Experts of a small language model: width 640, 456M tokens.
Below are experts of layer 5 (counted from 0) of a mixture-of-experts language model. Rows are named router (the router's row for the expert), down (a neuron's output weights, with its number) and show model dimensions 480-639. Each number is 50 + 12 x the weight over its row's rms, rounded and kept within 0 to 99.
After each expert's rows: a language model's description of what the expert responds to. This comes from a sample of Wikipedia text that the model never trained on.

# expert 31
router:38 52 45 51 32 55 62 62 55 44 52 63 36 42 67 60 46 59 29 80 49 40 45 50 64 48 64 53 56 50 28 28 51 59 50 64 54 61 57 36 55 56 63 47 64 60 38 77 53 39 61 54 52 45 63 53 62 45 60 52 37 62 30 43 61 45 60 43 57 35 55 46 48 67 69 46 62 71 42 70 47 52 45 41 40 47 58 46 64 39 23 50 76 46 48 26 52 53 58 45 59 48 53 53 36 70 44 52 58 62 56 50 43 66 33 52 42 46 44 43 62 67 60 53 53 44 54 45 55 52 47 48 74 52 49 39 74 41 60 43 60 44 51 60 27 54 52 66 48 51 46 42 35 58 53 43 45 41 43 43
down0:57 44 51 31 63 44 42 56 56 54 38 58 43 34 60 30 48 56 45 44 36 59 73 53 54 64 48 60 43 54 40 44 54 49 49 26 37 52 53 29 60 47 32 70 38 66 57 67 42 33 75 44 31 32 59 54 43 43 71 53 50 29 44 32 52 63 42 47 65 37 29 48 43 40 45 46 63 44 57 74 65 48 54 52 38 64 51 41 35 50 40 56 43 36 54 69 67 40 45 60 48 57 55 54 38 79 53 30 52 50 55 29 52 49 39 52 40 59 48 46 17 46 45 70 30 57 78 56 42 70 47 52 33 55 49 40 49 53 49 41 62 67 65 45 72 62 68 46 50 61 46 62 66 34 33 59 56 39 57 32
down1:69 61 64 56 66 44 60 33 64 49 37 42 41 52 35 62 36 46 53 46 59 21 41 39 35 43 25 43 39 48 38 56 51 47 56 73 69 37 51 73 73 55 50 32 51 37 57 49 37 56 62 29 54 70 36 40 47 32 39 55 46 33 49 08 36 68 55 50 56 57 47 40 63 47 48 20 50 45 54 69 37 43 38 41 41 64 44 56 57 50 33 70 57 39 47 48 50 49 47 34 69 59 43 67 31 57 74 73 48 58 45 49 44 53 75 43 49 62 56 51 62 56 24 59 22 54 52 29 39 52 46 60 56 41 53 51 46 61 39 48 63 80 67 37 61 70 59 34 57 35 56 52 27 50 56 44 51 58 60 45
down2:66 32 52 47 62 53 62 35 52 50 37 38 59 59 36 62 46 65 32 54 50 38 60 48 34 39 49 28 38 51 36 50 54 60 39 66 44 54 55 36 42 50 61 53 58 32 46 48 55 62 53 46 34 67 45 58 44 46 43 52 58 52 58 51 60 50 63 59 43 45 71 50 42 83 53 48 24 53 34 43 73 54 33 38 52 24 70 43 52 47 74 32 80 43 42 73 28 39 44 64 58 66 60 56 48 41 49 49 23 61 42 14 29 44 72 46 44 52 65 41 40 63 63 54 53 38 48 47 69 64 58 52 60 72 43 66 46 53 48 66 52 41 47 42 57 56 50 53 48 61 63 48 64 49 51 41 70 63 30 34
down3:50 57 80 52 45 43 60 58 43 50 64 51 52 45 34 44 47 37 55 29 43 40 45 68 29 38 33 53 57 45 56 52 50 54 55 69 58 38 55 39 64 60 62 64 48 48 49 63 63 59 31 50 64 52 31 35 58 64 66 65 46 53 58 39 46 54 66 52 56 30 48 57 51 52 48 56 47 32 49 60 58 58 62 49 39 48 65 50 66 48 49 55 63 56 55 60 55 58 23 51 42 36 54 55 45 17 51 49 55 56 36 38 67 45 62 43 48 61 56 60 55 40 47 53 42 50 60 44 58 82 75 51 41 30 40 48 50 56 56 75 51 52 66 18 56 46 51 41 56 62 28 42 33 54 49 33 57 29 29 58
What it handles: Commas separating clauses, appositives and place-country pairs, plus years and century after in or as of, e.g. 2005, 1922.

# expert 23
router:44 39 69 50 49 50 16 63 40 60 48 63 56 52 61 76 49 37 46 62 43 34 52 41 60 53 52 63 63 51 26 64 41 51 47 59 51 43 49 52 47 47 41 16 39 36 74 61 38 44 49 37 59 67 58 50 59 55 61 54 48 64 57 50 53 74 49 60 33 52 42 37 34 54 57 58 45 44 30 43 40 57 61 47 59 60 42 74 44 53 66 40 53 62 53 64 67 45 28 62 56 67 27 52 30 73 51 70 54 70 58 67 39 50 47 47 43 26 64 54 44 59 41 59 59 58 48 35 51 64 41 50 43 46 41 43 40 62 64 44 11 45 37 48 54 36 37 63 54 47 37 49 75 66 45 35 51 52 44 45
down0:46 65 59 56 43 46 08 49 50 63 61 50 61 38 43 42 59 57 53 61 35 35 55 50 63 45 56 57 70 53 49 50 42 35 56 76 39 59 62 40 47 43 53 50 71 45 60 64 55 62 61 53 35 44 57 48 50 60 33 52 52 45 50 48 57 64 32 41 48 47 46 53 53 48 57 50 64 34 63 47 37 48 49 49 66 57 58 42 50 45 49 37 32 37 59 43 55 58 53 66 39 60 31 46 47 53 51 51 61 45 45 69 44 55 50 43 57 35 63 54 65 50 38 74 63 24 44 54 70 54 62 57 50 41 59 52 61 51 49 50 42 57 62 73 26 31 60 43 76 53 60 72 39 58 62 43 66 41 25 55
down1:63 45 60 51 52 44 50 62 28 40 36 53 71 61 63 57 26 56 55 37 41 37 56 38 39 63 47 51 55 31 30 49 63 65 45 35 47 38 52 55 33 61 51 45 63 45 56 39 64 51 46 46 53 20 63 43 73 67 37 54 50 59 16 44 78 53 18 65 44 52 36 42 63 32 48 43 77 39 53 35 44 53 47 50 61 52 54 42 66 66 59 50 53 44 58 50 38 68 57 41 46 51 63 38 25 45 51 52 63 47 41 35 57 72 48 61 31 59 57 49 67 51 66 58 56 35 46 53 70 52 58 66 47 50 63 68 48 54 63 45 60 49 61 52 40 55 45 43 34 26 58 47 76 31 51 59 59 35 33 68
down2:46 57 60 58 40 73 37 39 48 68 64 65 54 40 36 40 45 45 27 50 29 63 52 47 60 50 46 71 47 23 50 53 54 71 54 41 40 58 56 42 45 74 46 44 65 46 57 26 58 50 59 43 53 45 57 35 50 59 50 31 34 30 55 60 42 56 62 30 35 30 41 63 62 77 53 48 72 36 45 55 29 50 50 44 64 54 67 60 64 56 51 51 68 47 61 63 43 49 31 42 66 54 51 51 39 75 50 53 78 44 55 46 56 56 52 46 45 38 53 49 35 49 66 36 64 49 64 41 55 81 52 54 41 26 67 38 65 72 31 43 46 79 50 56 41 58 21 64 41 50 51 60 76 49 57 43 55 46 45 55
down3:49 43 48 47 67 51 32 45 34 56 46 38 53 43 36 53 62 55 35 46 37 28 35 51 66 64 38 52 41 53 62 51 70 56 62 41 61 58 40 42 63 57 37 60 63 57 59 46 39 73 51 36 48 52 57 56 41 51 35 35 55 30 60 40 43 57 52 55 42 62 36 53 46 56 41 67 63 46 50 59 39 36 36 53 23 65 49 46 47 37 53 34 31 49 43 45 37 69 34 38 38 50 47 54 69 15 42 71 48 70 38 44 32 43 34 70 56 63 24 58 86 49 35 44 37 67 34 45 52 51 44 47 55 46 62 35 44 28 62 54 48 50 36 55 62 59 69 51 57 48 41 45 49 40 64 58 43 60 64 49
What it handles: Mostly the word of, plus for, between, against, by, von, de, and colons after infobox field labels like Website:, Education:.

# expert 19
router:52 60 65 51 61 55 52 35 60 50 66 50 37 45 63 50 45 48 29 46 57 51 48 20 57 44 36 58 54 46 42 59 53 42 59 46 47 41 58 38 71 50 31 75 58 47 58 43 40 48 49 51 44 42 54 44 57 44 56 49 34 49 30 66 61 59 75 33 34 76 39 89 47 35 48 56 36 44 59 48 35 42 57 57 52 65 59 46 50 48 67 47 74 55 47 72 60 52 35 67 44 67 61 55 68 36 56 54 40 58 46 71 39 48 24 53 51 38 55 63 74 57 53 54 53 62 44 50 59 56 60 56 50 57 38 49 50 51 60 61 57 49 44 57 50 53 27 46 53 44 49 33 46 50 42 31 45 37 60 57
down0:49 50 45 49 42 45 62 35 39 58 45 42 36 41 62 59 70 28 49 49 53 57 56 47 60 32 29 50 61 69 62 30 65 42 44 32 60 69 39 42 53 47 44 63 35 47 46 61 56 68 44 59 48 64 45 40 38 69 56 39 36 66 45 63 43 67 40 60 36 46 54 56 42 61 71 39 47 43 56 44 36 59 57 40 57 51 54 27 53 37 70 51 57 69 61 56 56 50 63 26 60 69 59 42 52 48 56 40 52 56 55 69 35 47 54 49 58 41 47 38 26 48 58 75 50 62 72 70 48 40 55 77 47 72 44 46 56 36 66 26 56 74 47 50 21 28 42 45 36 36 48 67 44 64 45 34 58 33 50 40
down1:43 51 62 54 51 72 72 42 52 56 56 02 55 57 47 49 48 61 54 60 37 42 57 37 22 54 33 38 46 59 55 35 41 45 43 61 63 61 34 41 35 53 68 49 58 63 67 59 44 70 32 44 59 32 47 67 51 39 60 60 51 49 39 61 51 53 63 45 22 61 43 58 50 24 53 39 51 74 36 56 67 37 44 48 43 50 53 52 52 52 56 49 62 49 60 38 53 39 46 34 47 51 57 61 39 67 78 51 56 74 50 53 63 32 66 42 63 48 54 57 49 49 48 54 52 55 68 59 46 42 52 37 35 47 72 59 59 31 38 47 51 44 52 76 58 67 56 49 60 40 21 49 49 64 47 57 52 71 54 32
down2:46 57 62 43 41 26 58 71 62 41 52 57 56 56 46 56 60 37 31 21 38 64 59 42 52 42 48 64 67 51 60 47 30 53 46 52 60 37 43 21 69 67 56 39 39 54 57 37 63 41 41 67 44 56 69 49 61 47 66 46 56 61 52 41 67 69 66 69 43 33 43 57 56 42 33 52 48 42 41 52 38 69 52 28 47 64 57 62 53 58 46 57 28 29 57 33 63 45 49 38 53 54 60 45 32 41 52 40 43 51 54 43 59 47 38 29 56 47 61 52 60 41 44 25 32 57 70 57 55 15 52 49 49 44 43 39 62 46 50 52 65 52 25 43 66 39 56 42 72 57 49 55 60 62 35 49 54 42 57 60
down3:46 34 38 64 47 55 53 69 65 50 50 53 33 25 37 46 50 54 30 49 34 66 51 45 61 58 48 63 58 45 51 52 45 70 51 38 49 60 36 43 40 38 46 54 38 59 41 58 61 75 27 54 66 55 59 35 41 39 56 67 75 69 38 66 32 45 49 65 58 57 69 50 46 49 56 55 42 58 54 55 35 61 49 22 53 57 62 67 57 52 50 46 46 45 43 58 62 63 49 45 58 35 14 63 48 45 66 44 45 34 51 43 51 47 71 74 38 64 47 47 32 22 36 68 64 62 40 43 60 45 47 46 62 48 53 59 52 49 62 62 47 70 43 27 69 42 42 62 45 57 34 54 47 67 54 55 49 59 47 58
What it handles: Opening capitalized pieces of names or sentence-initial words, e.g. Se(aWorld), G(rowing), Dr, plus hyphens and dashes in table rules and score ranges.

# expert 9
router:50 66 76 39 58 53 48 62 40 58 63 52 52 58 29 49 50 70 34 37 50 30 51 60 61 46 68 51 40 51 29 57 39 62 50 36 40 44 52 45 54 60 49 50 48 43 37 38 39 43 74 58 56 64 49 52 49 51 42 62 48 42 49 29 56 48 65 35 38 63 38 44 51 48 68 67 89 31 52 57 27 45 68 47 46 54 70 42 61 42 40 38 58 60 57 26 58 44 45 46 59 39 63 59 60 36 47 42 51 41 38 37 70 42 42 62 57 44 63 43 73 61 45 47 49 33 46 41 58 63 39 40 29 47 33 44 33 53 55 53 50 59 40 49 25 25 48 34 50 49 62 42 39 51 41 40 46 44 61 45
down0:65 58 53 66 10 73 63 52 49 71 21 46 55 46 41 42 55 35 45 61 32 54 34 49 54 59 35 66 58 64 43 45 52 62 31 38 46 59 51 52 27 55 49 45 46 59 40 22 53 29 42 55 58 48 70 47 56 37 80 53 66 33 39 62 70 73 54 66 48 43 54 49 62 48 33 49 46 57 70 74 55 62 57 52 44 57 78 46 48 55 53 56 60 32 65 47 51 51 48 50 61 61 50 54 37 42 72 58 53 31 56 40 59 63 62 39 61 55 54 31 46 61 44 60 52 42 34 65 54 61 52 52 43 50 65 43 64 45 40 56 48 48 47 42 63 42 63 54 57 47 55 52 51 51 48 50 69 46 40 56
down1:69 48 26 47 56 47 62 37 51 65 42 60 40 43 58 55 38 61 51 25 76 46 49 59 43 42 45 41 62 49 55 44 51 54 64 62 51 37 39 80 55 49 68 31 25 41 66 53 42 21 60 23 60 38 61 50 62 28 41 50 44 53 58 57 43 40 37 73 49 56 54 36 43 53 61 65 60 61 49 64 51 53 58 57 33 52 41 50 47 61 40 45 69 43 65 42 60 52 58 42 59 59 77 70 61 50 49 46 44 63 36 52 50 43 63 64 39 39 44 68 60 65 38 35 53 53 64 56 54 46 54 44 75 64 53 30 45 44 54 62 53 52 52 49 54 44 29 64 63 49 39 48 67 87 50 71 59 42 36 40
down2:55 47 38 45 66 43 62 31 75 37 43 59 52 38 56 61 49 56 55 25 60 53 56 48 70 38 54 51 57 52 46 39 52 44 25 52 47 37 55 39 39 40 34 43 53 42 40 33 53 55 47 34 40 48 65 62 21 60 62 38 54 50 43 55 49 45 36 48 60 61 41 61 51 62 46 45 61 51 52 55 62 44 42 51 37 30 37 56 52 30 45 44 18 38 54 42 50 55 60 40 58 56 48 43 48 53 48 58 38 48 47 39 46 71 41 58 51 42 34 50 47 44 31 61 55 78 52 49 42 45 56 76 50 62 47 50 66 39 33 50 49 62 39 57 76 42 53 51 72 53 60 29 34 23 66 42 67 49 33 53
down3:47 34 47 60 62 61 31 40 58 62 63 57 52 35 69 63 43 57 52 54 41 62 42 79 66 37 43 50 49 30 62 64 53 34 48 33 60 39 40 56 40 38 50 56 61 60 45 39 62 35 46 41 54 32 53 66 60 35 62 38 43 65 51 50 51 76 48 69 50 38 27 52 41 67 27 49 72 56 38 47 39 71 70 27 51 63 50 74 69 55 57 58 58 48 57 29 37 68 47 56 53 60 38 54 45 50 54 76 46 47 57 37 43 65 66 55 40 52 64 45 46 60 53 31 55 53 44 62 41 54 61 47 59 35 40 38 56 60 52 59 35 49 58 73 31 61 35 65 82 34 30 53 41 43 57 43 44 55 58 56
What it handles: Prepositions like in, on, at, for, from, by, often after a past-tense verb or opening a sentence, usually before the/a.

# expert 1
router:59 59 40 32 65 46 40 44 72 54 31 45 25 45 72 43 42 40 25 58 67 57 47 39 57 59 38 47 59 38 57 65 48 51 45 60 50 39 71 39 52 35 36 70 44 41 57 45 53 59 64 50 40 53 57 43 62 40 49 65 62 60 49 69 46 61 68 55 42 63 49 43 56 28 47 54 44 73 68 48 61 37 26 51 33 61 61 66 50 52 49 53 77 47 48 68 57 54 47 46 57 50 50 45 55 48 27 62 41 16 59 50 63 53 60 47 65 55 55 48 74 59 45 49 48 58 53 44 85 59 41 46 40 60 39 52 63 51 67 49 30 42 57 50 40 46 49 58 48 45 55 44 37 39 39 43 48 37 58 53
down0:58 43 43 50 39 33 72 49 47 47 65 47 58 36 61 66 44 47 45 47 41 44 40 39 46 54 40 61 48 38 70 46 48 22 50 58 49 37 73 49 44 58 36 67 65 34 57 41 59 48 50 38 64 57 65 54 31 54 65 67 53 43 54 54 60 54 62 49 43 59 43 63 58 53 61 55 45 41 75 37 47 49 53 32 53 53 63 46 52 66 51 67 33 50 39 58 30 52 50 59 48 72 37 47 50 33 53 47 62 48 61 54 38 56 59 49 55 43 35 46 45 35 42 44 67 62 65 56 38 54 21 64 52 43 44 40 46 65 45 52 55 60 61 55 45 54 54 50 73 44 73 14 54 38 72 58 64 45 43 63
down1:45 74 48 51 76 57 55 60 32 61 51 52 70 73 53 53 50 54 53 52 38 52 53 46 61 82 61 43 51 59 55 37 55 60 52 59 60 44 57 29 33 57 65 76 44 38 35 40 54 57 53 49 51 47 21 55 55 43 61 46 58 61 54 32 56 29 50 60 60 60 61 42 60 33 53 24 32 65 53 67 43 50 30 67 47 48 56 44 39 35 40 50 54 64 52 37 49 50 51 89 53 53 52 61 47 55 38 38 49 59 48 37 56 40 47 50 32 60 29 51 55 55 37 41 45 39 40 49 65 51 38 36 56 57 57 41 32 46 41 58 33 43 50 31 51 34 45 55 58 44 42 26 38 56 59 50 59 54 53 59
down2:49 63 53 48 43 57 25 73 52 45 41 46 61 61 56 44 62 54 49 66 47 52 39 49 42 59 51 44 39 36 54 50 71 23 68 61 59 56 59 03 45 77 32 58 43 44 42 50 53 37 39 62 80 49 36 34 30 51 59 35 47 64 19 56 43 43 38 53 60 44 38 40 44 50 47 66 58 49 54 52 48 48 59 44 44 46 48 40 46 65 40 36 61 57 47 53 58 35 27 24 42 32 66 50 35 55 55 48 41 53 50 51 63 46 44 35 66 65 25 51 28 68 55 65 44 54 49 42 58 57 35 63 57 54 65 44 43 62 47 69 65 29 44 54 68 75 36 42 57 42 34 59 52 62 22 64 58 62 76 52
down3:60 49 47 52 46 53 52 51 48 64 55 50 60 31 52 56 48 48 59 48 60 50 52 34 43 58 60 49 58 31 53 50 54 53 57 51 37 58 41 45 46 24 54 52 38 51 29 37 62 60 35 64 44 45 51 60 71 54 25 60 29 26 61 60 38 52 53 60 39 49 48 28 49 42 48 55 61 43 61 35 47 62 46 53 42 37 37 43 57 65 42 62 64 34 31 48 39 67 49 49 50 68 34 62 44 32 49 44 69 40 47 50 29 49 48 38 45 44 47 44 58 32 64 46 27 54 43 70 52 50 48 66 51 34 55 77 67 28 47 46 56 38 81 40 56 25 34 46 56 42 57 58 48 56 40 67 65 25 59 76
What it handles: Standalone numbers such as counts, dates, scores and table cells, often after a pipe, dash or parenthesis, e.g. 4, 16, 2015.

# expert 3
router:45 62 28 44 41 55 35 61 54 50 29 52 60 38 36 60 65 44 59 33 46 41 49 52 50 42 65 46 38 38 66 30 27 50 39 30 72 58 49 52 66 62 57 37 64 57 53 36 53 47 32 43 40 45 34 46 60 53 54 64 54 51 39 52 47 63 59 58 48 38 54 68 52 74 38 48 43 29 52 63 26 52 21 60 62 38 56 66 64 43 44 42 66 61 43 77 61 47 35 59 43 44 22 52 40 20 52 41 57 57 28 29 70 46 57 37 49 47 52 62 52 65 51 48 45 44 59 60 46 41 59 51 64 43 55 48 81 33 58 64 35 52 46 64 54 40 62 69 44 38 50 39 54 44 49 51 63 43 47 62
down0:56 32 62 39 47 61 59 56 67 53 54 48 39 37 68 63 57 55 45 55 58 48 51 53 48 35 50 67 48 59 56 42 74 59 48 57 51 52 38 46 36 42 38 55 37 65 42 99 47 42 56 57 58 57 75 60 31 61 51 35 28 59 35 49 46 41 58 51 45 47 52 55 31 66 38 66 45 62 75 46 41 44 36 53 44 89 44 50 64 44 36 56 48 49 42 53 60 46 63 56 44 28 67 65 51 43 82 43 54 48 46 60 50 72 28 61 48 61 46 43 64 47 41 51 17 59 50 48 48 49 33 55 49 56 57 54 59 51 57 31 71 46 64 70 68 65 55 62 53 54 50 27 21 62 62 76 49 44 61 43
down1:67 50 49 54 44 49 35 49 71 52 21 62 63 31 79 54 46 47 59 29 63 67 60 32 56 43 46 55 52 48 19 44 47 52 20 27 40 44 36 63 67 27 63 52 27 64 68 48 52 73 71 39 57 44 59 46 49 29 51 35 42 44 34 49 36 57 51 53 44 42 53 59 30 44 65 57 52 52 40 54 53 73 55 46 75 39 56 43 46 66 56 64 52 52 45 63 46 62 47 43 40 44 50 50 59 39 58 44 44 37 53 64 58 47 59 37 69 53 67 43 86 49 49 74 37 55 80 38 43 57 43 49 24 44 67 56 40 65 47 34 38 31 58 53 51 75 38 62 55 46 49 42 47 56 47 42 59 65 62 52
down2:72 46 70 60 44 56 41 56 56 45 66 35 58 60 55 48 55 57 61 36 40 71 31 46 50 49 31 60 40 58 51 53 63 50 42 64 40 42 47 40 36 24 26 56 38 37 44 37 56 57 56 30 34 45 58 45 47 50 48 34 44 51 40 74 54 51 42 36 50 55 42 80 47 20 47 58 48 84 57 51 36 51 43 67 75 58 66 63 36 44 59 61 54 28 43 47 45 54 55 94 51 68 38 48 67 57 64 65 55 46 66 62 57 48 49 48 46 35 51 54 54 54 45 77 54 43 55 11 79 52 51 57 35 45 53 36 37 26 53 35 46 59 55 75 78 45 42 53 64 44 35 62 48 54 43 61 47 32 53 60
down3:41 57 43 46 40 54 42 65 39 41 37 37 56 54 33 56 67 52 45 46 58 65 53 60 34 46 55 52 41 56 71 44 45 84 55 48 33 48 46 64 42 51 52 63 33 49 47 54 38 67 25 71 62 39 63 34 62 44 49 38 41 68 52 51 69 56 37 59 48 56 48 41 41 60 47 62 73 60 63 52 32 55 59 63 58 48 44 60 61 53 48 34 31 57 42 69 38 42 54 58 35 32 34 53 31 71 56 49 51 60 41 37 51 52 48 70 38 52 37 60 58 72 55 61 27 37 50 39 36 66 49 32 75 42 34 56 65 39 46 44 32 81 64 39 47 52 58 51 38 43 43 31 49 51 43 42 62 44 55 72
What it handles: Digit tokens inside or ending multi-digit numbers, plus %, 000 and million, in figures, dates, scores and table rows.

# expert 30
router:61 67 66 47 39 67 13 51 54 40 59 56 54 76 68 58 39 37 44 66 61 47 42 37 56 49 46 47 47 69 45 46 42 27 77 54 47 42 35 27 75 61 46 45 56 39 49 35 66 48 47 51 63 63 70 56 64 45 50 58 65 61 35 47 48 25 44 48 65 44 50 73 58 60 65 52 74 38 63 48 52 52 50 54 42 43 59 82 45 43 82 63 38 55 53 38 63 42 37 48 56 39 48 56 54 28 47 53 63 45 40 69 37 51 37 48 44 44 64 60 41 87 46 61 60 54 34 55 34 65 30 45 44 49 52 54 53 45 50 46 52 49 50 70 35 71 73 63 61 39 42 63 46 59 38 40 53 63 63 57
down0:46 52 51 59 42 46 54 75 48 46 56 52 55 40 49 44 44 60 51 39 39 52 47 72 44 40 42 30 48 95 62 60 43 46 52 29 59 70 50 45 48 54 63 49 38 44 63 48 36 53 57 62 53 39 35 52 33 52 64 42 53 51 28 55 52 57 53 57 47 61 51 63 77 48 31 74 42 56 42 57 62 77 49 79 63 31 41 35 49 40 65 60 40 42 56 45 66 27 43 42 25 56 45 53 51 45 42 47 50 47 56 32 43 41 31 57 27 52 43 55 37 51 51 54 44 53 45 45 58 51 42 35 60 22 40 56 45 63 68 57 37 28 50 49 75 61 41 50 66 36 54 59 72 43 62 44 61 47 50 24
down1:35 43 48 40 50 49 44 50 32 57 68 59 37 52 58 46 42 38 53 50 48 56 42 54 67 65 38 58 64 44 46 61 36 59 48 55 50 76 45 78 52 57 55 53 46 43 58 34 37 60 57 67 68 38 39 52 63 44 83 42 51 47 36 58 57 44 68 64 41 43 45 46 45 43 36 43 49 47 65 63 45 68 33 51 64 28 44 54 35 31 42 57 36 59 56 42 53 43 56 51 17 54 56 40 46 37 84 52 76 36 54 57 45 49 55 47 43 50 45 57 62 41 45 60 35 53 63 53 44 36 56 69 52 48 59 46 52 51 30 44 69 65 54 62 59 74 53 52 59 48 56 54 25 53 40 53 62 63 35 43
down2:67 63 33 58 35 46 32 77 32 41 49 36 51 54 51 26 56 64 26 37 44 42 69 57 56 35 42 67 62 46 51 58 53 29 25 57 48 62 41 29 44 41 51 38 43 80 28 51 57 25 45 42 51 71 37 33 40 38 49 29 40 48 50 57 40 31 44 67 53 66 20 40 58 56 29 55 38 46 83 23 49 51 47 42 63 34 64 43 44 60 50 70 34 20 36 38 45 58 48 58 23 68 61 48 57 55 37 48 40 46 84 50 59 78 74 46 40 55 52 64 43 71 60 34 55 49 50 53 48 47 59 48 32 58 52 44 61 54 46 46 57 60 39 29 47 53 69 56 63 52 57 49 46 41 65 54 46 41 44 47
down3:34 55 51 46 52 44 60 50 49 46 59 48 51 49 58 60 36 59 50 45 44 46 75 48 61 59 41 50 63 30 65 49 55 78 49 54 65 66 65 37 54 56 53 38 40 64 58 50 59 59 49 43 63 36 45 33 32 26 61 41 57 55 50 63 40 81 57 59 55 66 39 44 46 36 59 46 46 63 58 60 55 39 58 54 47 68 48 31 45 56 51 44 48 57 43 49 49 52 86 39 84 46 51 56 66 48 60 49 36 54 34 43 54 48 49 40 49 39 61 51 46 36 48 44 63 43 54 26 59 30 55 66 41 52 39 62 51 25 42 62 55 61 45 60 54 29 35 56 55 58 52 71 47 67 36 49 52 42 36 65
What it handles: First syllable of a capitalized name, usually a surname or place, such as Gu, Har, Ko, Rey, Oz, Raj, after a given name.

# expert 15
router:45 44 44 44 56 58 52 39 65 59 63 56 50 59 45 54 32 60 57 41 62 46 52 15 59 59 50 63 54 53 63 54 49 26 64 52 64 36 71 53 50 67 61 52 47 49 57 79 57 52 42 49 45 58 47 51 59 49 51 49 37 72 55 62 46 49 37 46 60 64 41 50 51 54 37 42 59 47 52 55 61 40 31 49 58 56 40 49 63 43 52 56 45 68 42 84 65 45 32 70 71 58 40 54 62 18 46 55 42 57 41 61 49 32 42 61 42 50 42 57 50 57 38 47 46 60 43 64 67 69 56 35 32 46 55 38 56 40 58 66 31 44 51 48 42 64 55 46 48 52 49 56 41 59 48 36 59 31 57 47
down0:42 45 40 41 49 38 55 38 24 42 68 69 25 44 63 45 61 22 29 64 37 31 60 40 42 31 48 43 40 63 62 50 57 71 50 52 45 53 23 52 56 67 64 43 68 47 37 56 60 32 60 46 36 46 64 34 47 44 45 52 46 47 57 44 69 42 41 51 48 34 40 53 82 57 81 59 63 43 45 58 42 26 41 56 42 38 49 60 47 57 43 46 56 45 37 48 56 39 48 38 39 39 50 37 46 48 58 63 32 67 31 41 43 38 50 46 37 35 49 66 61 57 45 49 53 48 45 41 42 55 62 69 58 54 62 53 52 39 46 58 39 56 45 46 50 45 57 54 56 44 43 62 46 20 48 45 44 20 52 60
down1:60 34 69 36 45 51 73 65 63 78 42 35 33 80 40 24 51 23 47 52 75 52 42 43 58 47 11 47 55 61 63 52 52 61 36 52 29 54 44 42 29 28 61 43 41 37 61 48 56 54 62 60 54 74 34 37 43 62 53 48 48 45 52 54 42 30 65 58 47 42 52 55 64 42 41 46 58 55 47 32 27 47 52 59 65 43 69 71 43 50 28 47 30 68 60 79 56 32 58 65 52 42 43 24 73 42 48 41 55 57 48 40 55 62 49 36 38 56 76 68 58 48 55 69 64 52 47 42 41 49 31 70 49 58 63 46 34 71 40 48 61 67 62 37 51 40 51 67 47 31 34 25 42 49 41 35 51 51 47 45
down2:49 46 50 41 38 64 42 47 76 41 44 63 35 50 45 55 22 50 42 53 49 49 54 49 63 66 65 63 38 40 52 58 45 46 50 35 50 17 56 40 53 40 26 37 32 44 71 47 46 53 48 54 19 28 57 43 51 50 47 55 55 69 50 28 32 35 53 38 66 44 71 36 45 66 31 45 44 50 31 46 59 71 51 37 55 67 42 52 38 49 72 50 53 59 55 52 62 59 50 46 62 43 29 43 59 52 41 48 64 57 39 39 47 68 57 21 37 41 53 61 22 45 22 56 56 55 44 50 40 51 62 47 50 64 49 62 50 40 60 61 75 32 56 56 47 40 55 29 39 59 55 45 50 63 63 52 41 34 64 31
down3:50 32 41 63 50 51 53 27 67 26 36 28 36 67 52 53 48 37 62 39 62 43 55 63 43 58 53 61 61 41 41 65 58 53 53 29 55 52 59 29 42 63 64 45 44 49 44 42 52 72 71 58 41 30 62 55 58 65 59 73 47 56 45 64 40 65 46 48 16 44 46 53 58 69 48 47 44 33 66 43 65 56 68 46 45 51 59 46 47 48 67 56 44 34 59 55 58 49 38 37 64 79 51 37 41 65 63 52 51 58 41 54 58 57 42 60 48 24 40 61 56 59 43 37 75 48 24 59 32 52 62 49 58 55 64 49 41 56 51 39 62 53 66 35 48 41 51 33 40 42 41 40 58 70 43 47 38 56 38 55
What it handles: Capitalized word starts in table headers, infobox labels and names, such as Label, City, Peak, The, United, New, first names.